Experts of a small language model: 8 picks a token, a variant of Muon for the experts.
Below are experts of layer 7 (counted from 0) of a mixture-of-experts language model. Rows are named router (the router's row for the expert), gate (a neuron's input weights, with its number), up (a neuron's input weights, with its number) and show model dimensions 192-255. Each number is 200 + 30 x the weight over its row's rms, rounded and kept within 0 to 999.
Before each expert's rows: a language model's description of what the expert responds to; "mostly gets" lists some tokens that are sent to it at least half of the time. This comes from a sample of Wikipedia text that the model never trained on.

# expert 29
It responds to: Final pieces completing a word before punctuation, such as -ation, -tion, -ing, mos-que, hum-our, plus common nouns like film, life, world.
mostly gets: "ation", "tion", "life", "film", "world", "player"
router,219,222,211,175,211,184,174,189,211,184,160,195,190,160,150,173,222,217,174,181,183,207,219,182,241,191,191,214,160,202,239,211,193,174,225,209,200,184,231,216,241,216,194,171,200,201,201,159,194,197,229,211,153,188,267,170,204,216,227,195,189,176,174,242
gate0,179,284,200,149,192,248,173,233,206,217,199,192,148,234,196,140,230,203,225,192,198,253,180,206,168,230,200,187,210,236,142,235,285,240,222,174,154,202,192,235,207,239,225,163,218,107,176,206,172,150,129,187,175,152,195,232,177,182,199,243,198,184,217,157
up0,254,219,232,122,176,144,238,212,165,178,185,166,151,223,212,199,179,205,217,193,177,215,147,173,216,194,225,171,173,223,218,192,186,156,231,198,199,204,208,241,220,170,191,186,222,243,156,161,181,173,209,140,230,160,149,188,216,209,220,227,165,166,231,191
gate1,185,235,183,189,166,144,211,164,137,200,248,186,202,212,147,210,174,171,143,239,167,265,182,215,185,195,225,146,234,202,210,212,190,227,224,218,171,156,202,184,167,246,225,211,167,218,223,212,155,173,199,209,213,167,197,167,141,166,177,202,236,163,227,210
up1,237,243,247,221,191,198,174,204,214,165,159,217,223,210,207,234,176,224,255,233,213,195,173,185,254,224,215,192,192,239,163,210,178,193,199,225,272,224,148,203,233,146,223,227,180,202,146,198,127,218,217,205,199,209,222,184,183,184,220,243,279,198,184,175
gate2,217,167,160,149,179,187,189,179,210,180,221,215,208,195,204,160,158,226,190,132,233,185,208,189,241,169,216,243,198,187,205,167,175,139,218,178,150,210,205,188,196,185,239,144,194,211,208,183,180,198,187,204,176,201,196,260,224,203,173,239,214,212,225,199
up2,224,187,168,225,182,203,222,184,206,285,200,226,152,184,228,218,251,160,178,255,207,211,215,154,201,217,151,190,194,208,221,212,213,196,171,208,240,224,245,196,255,203,180,226,216,228,245,176,220,185,233,212,221,160,214,190,255,206,121,148,131,193,154,171
gate3,248,179,231,168,176,182,187,176,218,200,195,220,186,189,231,167,216,210,242,278,186,210,177,169,213,194,188,188,166,222,177,165,163,239,160,173,173,160,127,229,228,171,204,221,208,164,232,215,195,199,202,272,187,230,189,160,198,220,193,223,220,182,243,201
up3,229,136,194,193,254,178,124,215,199,187,176,185,275,231,218,196,170,232,212,175,128,162,202,155,162,154,233,223,180,185,209,209,152,157,217,202,213,198,209,195,228,199,185,235,230,242,229,196,232,232,174,154,185,240,246,222,200,208,174,197,205,217,226,202
gate4,140,169,202,197,205,243,196,232,251,193,188,180,234,164,204,178,249,194,218,238,159,185,192,226,181,192,263,172,193,150,190,197,225,220,136,217,242,185,174,158,213,234,204,166,155,165,236,247,150,140,156,200,233,193,150,213,217,170,211,176,184,230,196,185
up4,232,232,261,180,163,212,205,199,254,210,256,197,226,228,198,217,230,230,191,169,175,218,173,143,199,223,143,213,204,221,160,179,149,272,219,147,159,185,237,204,219,188,264,228,226,190,194,249,246,230,202,196,141,189,226,183,193,184,161,205,249,177,242,230
gate5,179,265,210,207,186,233,231,201,207,173,192,229,197,229,199,217,238,150,227,146,190,145,192,193,199,246,178,258,198,159,188,239,195,203,158,210,209,198,213,173,260,242,160,193,259,172,197,175,200,200,189,208,189,172,212,184,197,188,199,203,257,189,208,192
up5,240,222,228,171,216,173,235,209,233,219,209,143,175,202,175,212,190,214,191,172,148,168,245,153,214,180,166,175,221,188,227,235,214,242,217,211,190,181,184,187,162,208,234,250,169,213,209,192,208,206,157,234,208,196,264,176,237,209,201,189,211,146,249,183
gate6,217,166,207,218,184,188,162,209,237,227,180,186,235,257,193,159,150,244,205,170,224,231,223,220,127,158,144,186,195,210,133,139,252,167,225,259,235,179,237,212,175,186,230,208,221,154,211,143,191,203,140,238,231,190,240,212,220,243,222,174,211,171,184,125
up6,163,175,174,223,221,224,145,201,167,173,215,270,233,154,215,193,207,192,178,193,192,180,197,188,215,196,201,248,221,195,156,268,197,244,141,193,238,235,148,184,212,213,146,193,222,117,211,206,205,185,206,177,191,218,194,229,187,173,243,211,180,194,195,190
gate7,134,175,189,218,225,187,165,157,276,153,181,189,216,174,259,225,206,211,189,225,213,166,178,215,230,231,205,146,223,219,231,170,219,186,223,248,199,233,211,225,242,181,189,226,222,193,201,221,174,210,192,191,183,182,228,236,233,224,166,207,188,189,159,282
up7,166,138,193,235,211,229,178,171,201,195,200,190,185,207,254,138,203,201,197,234,217,193,186,217,240,193,201,191,154,182,195,137,188,167,220,215,190,264,242,245,220,219,179,228,240,186,179,199,177,226,234,161,206,216,203,243,224,178,237,200,190,237,149,270
gate8,145,227,226,196,180,199,212,198,192,175,179,206,251,216,197,189,212,207,155,208,211,221,206,166,222,186,177,231,250,182,200,236,217,179,186,245,208,202,176,162,193,205,202,118,252,189,283,269,178,219,153,232,159,218,234,182,179,244,178,241,220,183,234,243
up8,193,193,188,201,141,188,197,229,175,199,222,208,214,216,240,141,194,235,234,153,174,212,185,189,206,257,194,214,190,222,165,159,184,215,224,213,206,168,194,221,154,234,177,209,176,237,202,183,209,196,183,188,184,158,152,212,211,202,211,182,163,169,241,163
gate9,177,243,218,159,155,167,263,180,220,167,215,230,193,236,204,255,232,201,268,248,196,213,177,205,223,196,226,193,183,194,241,158,201,179,196,204,159,162,171,185,190,164,186,199,209,228,204,207,220,162,202,220,220,171,200,231,238,217,178,244,205,215,171,241
up9,196,159,218,240,206,170,206,237,203,229,211,126,212,186,192,172,188,210,165,225,215,176,224,215,222,195,236,147,231,210,185,238,180,145,275,190,207,211,181,217,235,216,189,224,186,245,200,235,128,209,189,153,266,241,165,245,103,178,168,236,214,185,177,183
gate10,217,159,194,203,218,163,226,233,142,211,213,207,141,211,176,257,215,174,189,231,251,195,242,160,198,208,227,183,198,204,188,260,178,184,193,210,197,149,231,202,266,249,213,208,181,217,220,211,178,230,195,253,161,161,166,164,156,249,248,145,243,193,179,202
up10,190,186,166,122,192,236,235,203,167,137,219,192,141,258,206,235,242,231,260,161,209,180,197,189,248,260,189,186,196,173,258,199,213,191,205,205,162,216,213,232,193,219,193,222,157,212,188,185,217,233,160,192,200,157,190,208,218,250,211,221,180,243,193,246
gate11,206,207,227,168,206,167,244,200,190,170,239,178,215,211,223,189,195,237,189,129,249,212,204,191,218,249,220,208,152,160,229,202,157,159,203,227,209,224,171,251,201,167,222,158,204,229,157,239,214,235,183,229,205,188,172,166,203,196,210,199,183,200,215,207
up11,175,144,198,191,181,231,183,217,209,293,247,192,207,189,173,223,218,189,180,216,196,249,244,197,185,191,199,161,216,228,160,179,243,200,209,218,220,219,266,191,223,206,191,225,227,184,204,210,188,222,220,173,259,164,232,190,175,179,198,196,201,248,210,204
gate12,252,251,200,177,211,149,155,214,186,258,203,207,217,169,180,151,215,251,238,184,236,172,225,187,231,225,181,191,145,168,193,217,178,168,292,217,191,173,225,171,196,173,168,181,143,239,207,223,223,242,196,187,196,241,225,206,224,249,222,149,184,212,188,230
up12,159,199,147,201,171,202,232,204,202,130,189,203,204,226,251,232,194,209,167,221,210,225,182,218,142,184,202,167,216,186,198,202,221,234,130,220,160,191,199,223,169,207,218,170,200,183,170,234,237,185,184,242,205,202,232,152,209,195,198,176,221,216,198,139
gate13,211,191,274,220,249,222,192,166,212,138,160,166,179,173,199,225,173,219,242,187,197,177,201,242,190,219,198,220,227,226,139,197,218,189,210,217,212,172,178,286,161,207,210,186,151,175,231,245,212,228,208,116,146,178,200,180,181,185,200,265,188,196,190,214
up13,162,173,214,214,213,196,170,179,143,204,229,216,180,215,148,208,160,247,251,225,141,237,221,189,214,201,201,229,181,264,208,201,225,166,219,222,131,175,234,167,190,243,193,229,217,220,173,311,169,219,166,173,167,224,172,237,194,184,201,199,185,224,179,274
gate14,176,206,202,222,234,178,205,253,170,163,168,152,217,204,159,230,188,198,213,187,180,255,203,177,172,141,227,235,190,171,236,227,211,167,176,250,178,225,163,236,174,248,238,168,214,222,220,172,242,180,181,254,165,167,183,194,166,197,168,252,211,143,168,205
up14,215,163,226,164,159,160,190,163,224,150,236,202,204,165,239,207,226,186,180,228,213,203,220,183,201,195,181,193,204,203,191,145,228,239,138,167,182,164,262,141,176,194,228,228,192,202,193,208,141,216,259,208,188,178,212,194,140,249,257,172,179,193,207,170
gate15,217,197,159,189,237,209,217,136,211,121,182,241,220,191,204,185,227,265,171,158,220,215,188,146,226,245,171,188,176,253,140,191,228,266,205,151,187,149,175,205,236,189,263,243,219,212,145,165,198,203,146,163,213,231,207,167,213,216,214,289,190,238,223,208
up15,183,192,238,271,268,225,237,214,223,156,159,218,178,166,203,226,217,152,192,181,215,170,173,172,143,230,177,215,205,240,152,186,213,180,258,208,199,173,199,179,196,192,215,237,229,187,203,268,247,196,166,121,257,219,178,178,171,183,181,211,203,190,173,201
gate16,226,210,239,179,214,188,169,170,200,209,172,182,219,211,269,228,135,182,247,210,185,220,198,194,138,203,193,193,161,204,220,171,168,130,169,164,195,192,221,119,241,183,219,257,148,204,205,208,194,190,168,241,256,204,210,171,221,237,216,168,208,263,217,153
up16,258,196,237,211,191,174,193,151,197,187,238,211,201,195,215,208,162,201,252,227,224,251,178,187,155,230,197,216,220,158,212,253,203,193,190,236,148,220,240,183,194,183,191,189,175,265,223,228,184,254,193,226,190,226,191,269,173,221,162,195,239,231,193,261

# expert 27
It responds to: Word-initial pieces of verbs and other words such as re, dis, con, ex, trans after to, and, the, as in retake, insist.
mostly gets: "However", "dis", "trans", "under", "gr", "show"
router,219,217,197,195,183,188,183,206,198,165,174,169,200,185,187,143,232,194,164,150,190,188,215,183,217,212,128,206,182,191,234,195,172,240,238,212,236,191,214,226,219,212,195,182,225,207,191,121,194,202,177,217,167,196,282,178,191,202,201,195,220,157,159,240
gate0,230,242,142,184,218,200,158,167,217,202,206,196,215,197,245,223,235,197,287,167,177,200,204,233,232,230,208,182,206,277,196,150,207,179,223,205,194,229,244,223,239,173,225,211,183,234,173,167,225,162,191,219,174,196,155,175,201,225,177,125,224,221,217,205
up0,197,185,199,186,183,186,192,241,194,247,213,238,153,188,219,159,188,256,197,205,231,183,198,142,164,195,156,172,162,235,172,150,159,218,221,146,261,224,216,170,146,149,120,232,227,152,217,187,233,222,180,216,203,201,175,189,157,240,171,205,156,188,174,205
gate1,186,237,246,184,189,151,246,214,178,232,211,243,183,187,189,204,212,221,185,237,204,205,250,252,171,223,223,177,212,269,226,193,222,239,222,184,239,209,179,173,195,197,183,224,168,187,136,214,225,172,197,199,213,196,226,174,180,219,257,210,263,156,202,201
up1,237,216,219,225,238,158,238,124,250,190,238,243,249,197,187,195,181,236,187,232,193,193,198,186,180,192,181,232,227,203,238,230,192,192,197,173,192,209,120,238,203,179,207,192,208,211,223,195,179,213,183,214,277,187,222,238,164,177,178,175,224,200,181,187
gate2,164,182,219,206,230,170,128,173,154,237,212,143,227,210,170,217,185,218,142,147,233,186,224,188,206,147,192,197,202,228,181,217,200,182,223,177,234,197,160,204,157,233,158,149,181,188,212,198,201,214,193,175,107,209,206,164,217,253,199,270,156,183,272,197
up2,192,245,213,198,192,184,213,197,209,201,177,149,253,215,143,188,219,191,204,202,215,146,158,241,191,217,181,228,174,113,221,230,177,267,180,236,183,229,201,181,185,218,253,228,212,187,211,225,201,180,153,223,176,182,192,175,169,202,189,218,196,185,213,189
gate3,174,187,178,221,171,201,173,178,209,151,214,186,258,222,219,229,140,166,176,183,209,170,217,213,226,235,161,229,186,200,174,182,172,215,225,220,200,222,207,222,218,232,206,169,123,197,193,177,214,265,206,174,167,181,215,238,146,177,190,254,199,202,208,185
up3,172,176,210,221,224,184,239,212,174,216,224,185,183,155,198,152,172,193,194,248,218,160,208,192,194,221,212,124,197,194,238,246,200,198,235,202,221,150,197,186,157,188,218,213,199,184,276,116,257,240,196,273,152,180,212,193,202,217,187,168,164,259,162,230
gate4,203,188,207,229,230,213,222,258,189,191,237,194,233,170,209,177,166,196,202,164,304,220,197,199,220,136,204,179,155,213,168,187,248,198,204,211,209,147,213,164,197,188,216,146,188,184,250,234,194,231,125,164,207,248,209,208,218,234,189,178,154,134,264,227
up4,216,217,229,196,178,239,169,134,224,248,201,236,188,164,228,200,250,232,192,151,189,173,181,191,194,208,220,250,237,180,208,217,193,190,203,219,212,184,146,224,142,254,160,214,213,206,175,276,226,236,223,225,191,211,193,199,164,167,192,214,190,226,194,213
gate5,176,232,178,229,216,239,186,211,191,190,128,226,210,175,200,192,183,180,195,238,195,181,128,240,203,126,211,220,204,237,156,198,212,205,199,195,199,208,162,233,147,239,229,193,226,229,213,226,190,253,140,200,240,243,193,213,162,177,221,251,176,186,178,151
up5,211,154,285,178,224,202,220,221,201,201,229,209,188,235,263,230,141,245,207,198,218,206,189,211,145,211,203,205,190,199,237,215,206,201,196,161,226,190,177,204,188,205,188,187,184,156,166,188,191,191,208,217,212,232,215,233,231,223,188,177,231,148,199,195
gate6,146,179,116,206,172,155,153,248,196,237,232,193,197,248,165,215,169,187,223,189,160,178,192,181,223,178,225,238,205,195,211,238,196,237,183,180,200,198,209,188,199,237,172,172,247,202,218,150,175,203,206,179,218,203,228,185,199,250,186,199,161,257,173,213
up6,168,180,138,202,214,250,187,170,194,150,185,165,263,193,191,226,233,229,203,147,202,258,164,259,212,199,245,221,217,195,189,192,236,224,203,223,216,214,192,144,198,214,254,262,194,220,204,266,218,175,180,195,194,171,159,198,156,198,211,161,192,195,209,221
gate7,182,193,216,178,148,151,206,181,200,151,238,150,218,234,213,203,202,196,192,180,212,149,183,204,188,212,161,184,198,173,229,282,146,233,126,195,218,166,197,207,238,266,240,190,132,174,182,160,194,204,247,218,212,183,255,159,176,197,255,206,177,224,238,238
up7,169,220,204,235,251,179,199,203,212,146,220,230,183,197,105,149,202,247,178,195,143,206,209,187,172,240,166,219,235,235,192,182,199,221,201,193,122,197,205,213,189,215,235,215,168,218,187,174,205,200,231,222,188,175,229,160,194,266,274,235,170,180,170,265
gate8,181,176,188,189,172,194,223,179,198,133,259,191,260,201,157,183,204,171,224,172,131,198,163,229,207,192,170,178,210,211,187,198,262,221,188,191,224,244,160,169,170,185,203,171,233,220,196,194,238,176,201,241,230,195,183,189,179,183,170,219,229,225,171,249
up8,168,248,169,196,195,148,228,195,253,254,229,250,135,185,244,209,196,174,140,191,227,206,274,220,138,211,200,200,231,216,240,197,146,180,142,170,153,241,219,230,255,214,189,191,258,181,157,186,159,197,224,171,201,191,164,176,177,239,246,191,218,175,200,175
gate9,183,182,202,179,239,194,173,193,183,244,198,198,139,237,232,193,221,185,220,222,159,210,174,183,168,194,202,216,93,249,227,226,157,222,208,209,193,180,212,215,188,207,247,234,215,215,231,190,222,213,180,131,221,201,169,191,157,175,170,181,173,256,174,196
up9,190,191,182,139,244,215,130,248,163,209,229,180,130,219,176,260,217,135,211,199,238,244,184,224,218,230,231,209,109,211,192,240,244,198,198,197,211,185,197,194,181,179,162,202,232,239,195,236,239,238,217,235,176,201,185,189,166,215,217,194,172,228,137,197
gate10,238,135,164,258,215,203,189,196,224,188,181,141,224,215,199,181,108,251,207,165,215,171,177,223,179,169,206,191,236,197,246,174,163,204,195,181,228,203,200,200,236,242,205,253,146,190,150,243,225,184,158,192,210,200,202,200,194,185,227,178,224,207,229,198
up10,193,204,175,182,184,218,226,168,230,262,191,231,243,193,246,221,197,249,214,206,190,187,205,211,199,220,157,213,203,209,225,232,215,210,140,205,155,199,218,230,180,259,218,160,220,180,216,235,213,185,205,191,193,177,190,148,254,162,203,227,164,207,189,198
gate11,191,234,208,228,153,174,228,229,193,217,186,224,243,199,135,208,195,192,214,191,219,244,202,184,170,181,237,134,154,247,184,192,247,252,189,202,218,185,205,188,241,159,208,170,254,193,220,130,229,272,209,241,199,191,258,210,140,213,202,181,226,201,186,171
up11,223,111,233,181,227,221,203,244,231,219,219,225,186,170,205,110,239,210,159,245,170,171,212,194,238,251,227,171,187,211,175,176,205,237,221,187,212,187,221,237,232,178,170,199,221,255,180,196,151,110,229,201,168,188,154,215,206,238,226,201,154,199,162,205
gate12,228,215,156,184,223,198,205,127,172,159,231,171,178,151,167,181,219,238,217,215,188,221,204,166,198,194,193,190,189,170,180,212,161,226,245,183,195,197,152,195,215,204,152,228,148,182,213,192,228,210,190,196,194,231,215,194,202,207,224,218,204,238,243,197
up12,199,202,185,123,220,167,204,231,212,152,219,190,209,172,167,169,157,219,211,209,179,181,186,200,144,185,187,177,235,180,193,198,213,223,247,153,220,178,156,174,189,181,153,197,188,173,206,171,214,207,198,265,210,194,213,216,199,260,214,230,202,233,219,247
gate13,181,191,169,196,219,236,201,154,154,247,194,166,184,172,153,210,178,197,144,176,164,267,199,175,167,230,195,181,156,247,205,218,158,189,218,207,176,203,202,195,181,177,203,177,222,227,158,223,179,230,231,285,234,198,183,243,187,246,191,218,167,212,199,222
up13,256,180,175,225,184,249,233,182,192,189,186,180,241,210,242,234,195,222,236,168,183,238,196,216,166,186,215,194,218,194,178,170,195,155,204,216,224,185,175,187,247,164,193,217,200,210,165,203,241,134,160,141,236,202,195,235,158,252,173,173,159,175,203,178
gate14,166,232,224,238,214,194,215,189,230,180,193,184,178,221,182,165,237,203,190,177,209,233,190,188,264,275,131,179,165,175,192,197,207,183,210,196,235,225,177,196,249,169,187,185,198,199,183,204,254,192,203,205,191,239,212,206,154,157,183,238,231,125,200,196
up14,215,167,203,239,215,201,202,154,181,184,192,185,218,155,210,225,211,212,220,187,199,243,189,230,231,256,184,222,179,199,186,171,136,173,161,218,223,222,173,223,162,280,247,183,192,231,214,251,212,223,241,249,204,213,204,232,190,197,220,159,193,158,213,200
gate15,174,229,204,194,185,139,161,205,223,211,188,235,186,195,217,178,214,202,192,231,174,227,192,217,227,201,262,204,231,187,170,250,185,217,153,189,187,206,225,234,155,217,139,211,158,283,181,214,221,186,182,173,231,206,211,213,220,126,253,194,247,200,213,151
up15,239,160,166,263,240,266,176,151,237,210,176,178,218,212,192,210,189,231,188,226,232,242,201,201,231,211,196,211,168,239,185,202,256,195,226,223,222,142,189,171,226,185,205,251,234,164,208,228,156,236,178,126,203,182,179,242,202,228,175,160,165,148,237,215
gate16,231,221,179,191,176,196,190,228,220,229,220,163,281,184,199,184,193,249,168,152,193,199,217,209,181,174,175,173,200,215,205,114,207,184,228,203,222,203,206,174,206,217,260,186,219,182,155,218,181,218,168,192,227,251,246,163,177,220,184,189,189,210,182,191
up16,203,200,212,217,213,191,183,166,182,227,140,211,161,194,216,225,164,159,216,192,226,185,215,152,172,194,182,219,197,239,169,172,193,139,177,213,197,197,194,186,194,176,205,234,205,209,236,202,226,151,181,246,157,200,153,248,256,285,222,205,148,252,246,169

# expert 48
It responds to: Word stems, prefixes and suffixes completing ordinary English words in descriptive prose, like intrig-uing, clear-ly, controversi-al, dis-.
mostly gets: "However", "dis", "that", "under", "out", "later"
router,227,218,172,146,192,201,198,192,196,155,173,212,188,188,160,187,240,204,197,151,168,198,211,207,254,199,189,198,173,198,262,216,183,231,226,230,214,196,236,216,227,225,208,177,246,202,227,118,162,170,193,200,148,201,238,169,208,225,217,155,188,193,163,247
gate0,185,206,215,201,255,202,189,226,151,193,207,185,139,219,147,230,219,238,186,215,227,228,225,163,173,210,221,222,204,197,201,219,196,189,190,239,168,217,177,155,150,234,166,187,168,217,207,191,223,236,225,248,175,172,199,212,231,199,168,191,173,232,212,197
up0,183,210,192,188,210,204,182,223,185,187,194,157,183,217,169,194,185,232,185,111,210,208,204,208,209,197,172,193,128,161,238,187,158,210,190,230,195,224,202,193,205,227,207,160,174,212,202,141,175,251,137,193,177,176,206,188,155,214,169,182,253,182,195,179
gate1,145,191,190,222,194,209,217,245,197,201,205,236,278,214,200,178,181,234,172,170,217,176,205,171,246,144,204,163,196,193,207,201,176,232,124,217,211,180,149,207,194,210,230,227,175,209,250,181,214,204,209,162,190,222,232,211,191,161,154,211,218,182,212,226
up1,224,208,155,209,229,253,217,214,199,220,225,220,151,187,244,175,176,209,213,178,203,208,161,192,226,182,171,180,252,187,222,191,227,180,172,223,155,183,164,183,159,210,202,222,146,267,237,246,191,140,193,156,175,217,219,214,204,145,222,203,240,145,177,233
gate2,153,204,260,203,156,144,178,193,219,186,242,184,116,206,149,234,250,225,196,252,195,222,218,159,215,196,229,181,205,216,155,252,215,214,237,191,239,243,202,185,233,225,172,236,231,185,184,195,159,215,171,224,219,221,203,223,176,183,230,189,240,211,182,169
up2,203,228,243,184,190,221,173,172,214,224,211,220,299,233,235,207,191,267,127,166,209,195,212,206,220,181,181,169,246,223,177,170,191,185,155,165,191,236,195,210,177,174,205,209,170,174,158,213,232,181,254,199,162,171,205,215,198,226,220,239,218,206,232,233
gate3,227,243,215,186,159,175,222,212,219,173,216,167,184,209,180,262,192,157,225,187,161,220,212,222,192,141,246,201,150,219,219,228,187,190,163,181,198,112,211,220,145,186,235,198,213,191,235,188,173,207,218,235,211,216,217,172,202,182,182,216,134,177,224,177
up3,215,215,181,187,202,220,203,195,187,207,236,185,226,192,201,211,175,223,180,193,158,193,192,152,288,201,202,218,270,198,194,143,156,181,161,207,185,230,205,214,226,169,243,178,214,182,157,192,160,187,192,191,242,179,175,245,246,230,166,202,196,191,151,178
gate4,156,177,227,202,202,204,235,230,191,229,210,224,202,194,252,190,230,192,244,196,199,174,217,164,190,168,192,210,162,211,203,180,213,149,168,193,188,218,167,209,187,196,193,219,192,182,228,151,167,237,197,219,181,139,216,177,204,194,236,211,162,219,240,224
up4,217,215,224,192,218,190,177,229,233,227,197,213,232,215,173,211,215,189,165,182,226,229,209,165,167,180,214,178,217,172,176,191,194,182,160,200,184,231,193,190,248,107,225,216,238,184,184,177,266,189,167,192,205,221,208,192,219,233,154,235,206,168,237,166
gate5,218,197,217,168,242,171,234,240,170,222,220,204,178,182,178,178,171,186,232,199,186,220,157,203,181,237,177,122,206,236,202,215,228,185,248,212,172,229,188,232,232,202,208,235,219,203,225,207,214,221,171,204,280,227,248,224,185,165,196,237,243,255,117,254
up5,199,159,225,254,192,196,183,178,205,204,188,240,244,171,193,140,200,210,210,201,192,225,202,163,196,196,206,177,222,156,223,207,198,167,217,194,170,211,278,194,227,189,169,243,187,220,188,158,180,204,190,146,208,226,174,215,176,199,173,240,235,202,132,190
gate6,189,170,187,204,160,247,232,238,190,209,274,172,255,214,181,171,194,239,202,238,192,190,159,235,201,235,179,196,199,200,236,181,198,234,202,174,132,160,150,190,188,181,226,155,228,225,136,190,239,242,206,189,173,184,216,209,173,191,223,153,229,192,191,217
up6,177,211,207,205,214,215,188,148,201,185,175,150,207,183,238,239,238,204,193,237,265,210,203,211,248,185,218,179,162,232,181,188,220,216,149,175,208,216,152,199,199,202,205,178,217,243,170,241,225,183,164,166,183,211,216,211,172,226,175,181,211,188,236,194
gate7,217,222,224,235,190,217,181,200,201,177,239,153,196,147,203,228,231,191,148,198,170,219,206,177,237,170,223,153,220,214,204,233,213,203,196,206,235,170,168,234,209,229,258,236,254,216,156,179,221,182,218,171,223,148,189,235,224,224,171,193,118,165,249,213
up7,183,210,205,181,227,140,184,166,162,245,189,195,170,238,185,175,137,227,213,219,226,211,191,185,176,217,243,148,166,229,248,239,220,206,216,245,201,192,240,137,236,141,174,220,184,173,190,184,206,246,165,181,187,182,214,224,198,251,248,190,209,205,160,192
gate8,180,200,218,185,183,188,230,213,177,180,171,204,150,158,174,206,223,226,167,265,178,226,215,227,208,237,177,247,191,198,225,178,214,162,180,187,226,161,175,193,185,207,142,226,215,229,184,237,169,230,206,191,133,189,196,202,162,228,205,247,222,165,169,216
up8,220,150,240,203,213,246,266,196,154,212,250,174,213,232,203,258,214,132,230,233,235,182,252,212,200,137,230,246,137,174,180,205,212,219,233,190,181,186,220,186,138,182,193,149,230,153,206,227,201,221,228,209,215,182,220,256,214,228,157,233,201,233,171,206
gate9,179,166,198,216,177,211,232,209,200,155,207,205,228,231,234,256,245,206,230,206,181,199,218,192,220,185,202,178,205,194,190,213,223,192,193,236,187,257,219,158,178,156,193,180,175,180,169,196,239,160,196,214,196,169,227,224,184,256,178,164,193,198,234,224
up9,167,176,155,170,215,151,202,160,175,188,193,215,194,181,176,209,247,220,258,179,210,245,225,218,207,161,235,173,213,200,185,182,223,207,226,190,177,233,212,172,207,165,200,225,196,214,234,223,196,205,247,197,185,192,157,185,163,203,164,165,213,168,204,249
gate10,166,185,209,193,163,231,200,193,260,199,225,234,242,167,194,184,226,217,204,215,222,168,170,218,195,271,180,209,193,205,180,210,214,207,189,210,200,235,160,239,227,152,181,215,276,228,201,220,139,145,155,232,149,265,170,176,240,155,182,200,207,188,168,258
up10,225,266,244,200,213,168,150,178,186,192,204,223,226,116,210,164,195,181,247,190,162,197,214,243,202,184,190,167,152,173,269,208,214,161,209,231,182,177,215,184,211,164,201,190,156,228,208,209,195,214,221,212,224,193,190,252,217,216,217,178,213,278,207,231
gate11,180,160,185,216,216,185,207,181,202,174,193,175,220,175,187,183,246,198,224,189,245,212,139,260,236,206,207,193,170,193,252,196,151,194,135,207,198,209,221,200,156,254,237,214,218,228,240,231,237,207,217,207,228,149,164,204,247,178,184,196,181,170,208,254
up11,242,189,200,206,170,209,225,206,188,206,206,194,156,225,193,233,215,234,190,235,230,223,210,153,207,218,217,200,206,238,146,148,229,187,264,203,197,259,161,260,209,206,233,156,190,212,144,228,170,149,228,133,177,196,179,242,162,206,217,186,184,183,262,182
gate12,190,132,130,236,153,211,170,271,224,228,252,177,248,182,206,194,238,257,162,210,199,199,205,206,192,225,221,180,177,214,212,164,239,128,233,214,179,170,199,138,224,199,169,212,206,227,146,179,209,206,154,201,243,195,180,180,225,215,129,184,209,213,136,240
up12,190,167,135,216,200,215,166,258,206,178,201,158,234,176,173,184,247,180,202,184,190,175,209,182,181,210,191,224,178,224,194,164,270,160,223,143,181,186,175,184,209,182,195,181,240,216,140,209,223,159,189,246,233,213,197,119,222,197,198,217,167,244,184,213
gate13,189,192,242,207,182,231,177,153,190,217,231,213,249,172,203,129,214,189,158,202,191,162,250,183,174,186,198,223,185,176,180,176,189,168,157,149,177,231,179,165,222,186,164,155,132,176,151,169,173,179,208,156,203,181,191,175,201,188,223,158,206,176,158,192
up13,156,228,202,185,220,205,186,195,157,210,210,217,216,250,190,150,235,169,209,182,152,189,200,166,198,204,174,222,191,215,258,196,250,179,176,171,168,236,208,232,205,176,189,191,153,206,157,210,227,221,188,192,165,214,199,221,204,173,194,160,177,194,196,209
gate14,201,246,243,165,189,171,200,206,191,223,188,185,160,237,205,207,246,191,176,163,235,166,194,217,147,229,247,196,180,192,215,217,177,195,235,239,232,218,220,204,206,262,227,226,209,179,232,176,241,200,217,191,190,227,215,172,177,195,273,152,191,184,204,178
up14,202,208,215,234,246,230,197,163,174,200,189,191,179,225,196,208,168,195,193,207,229,232,178,230,217,185,160,207,251,199,193,206,174,199,162,187,193,171,185,166,172,210,193,192,209,216,156,264,191,157,145,148,153,195,194,221,172,217,167,187,228,185,248,197
gate15,174,193,225,166,172,190,230,164,149,177,250,250,182,206,268,198,177,189,196,185,243,203,207,197,253,219,149,197,171,195,239,223,222,168,148,150,214,273,202,237,169,225,237,205,206,231,217,166,174,197,190,175,187,160,189,241,216,174,171,229,175,201,184,225
up15,212,179,165,221,170,155,253,171,220,206,187,192,203,174,168,198,171,205,207,189,216,178,194,179,209,167,237,243,213,237,221,174,176,166,196,146,232,163,220,225,209,185,178,215,217,277,185,219,214,239,206,165,230,213,168,244,184,148,210,213,173,216,251,215
gate16,205,216,150,215,199,192,192,187,154,182,206,219,206,224,124,169,191,141,219,182,174,166,270,163,231,173,189,238,231,188,215,184,173,211,159,183,215,246,230,221,224,159,169,216,243,199,175,177,244,252,191,170,157,210,228,209,180,242,141,188,204,206,167,162
up16,185,176,272,184,165,242,189,218,212,218,212,235,216,190,216,240,148,200,196,222,222,234,180,183,176,236,180,144,208,242,218,241,194,128,226,172,161,156,253,202,164,207,169,168,236,244,225,187,189,162,194,219,196,206,213,156,223,184,214,244,188,230,201,174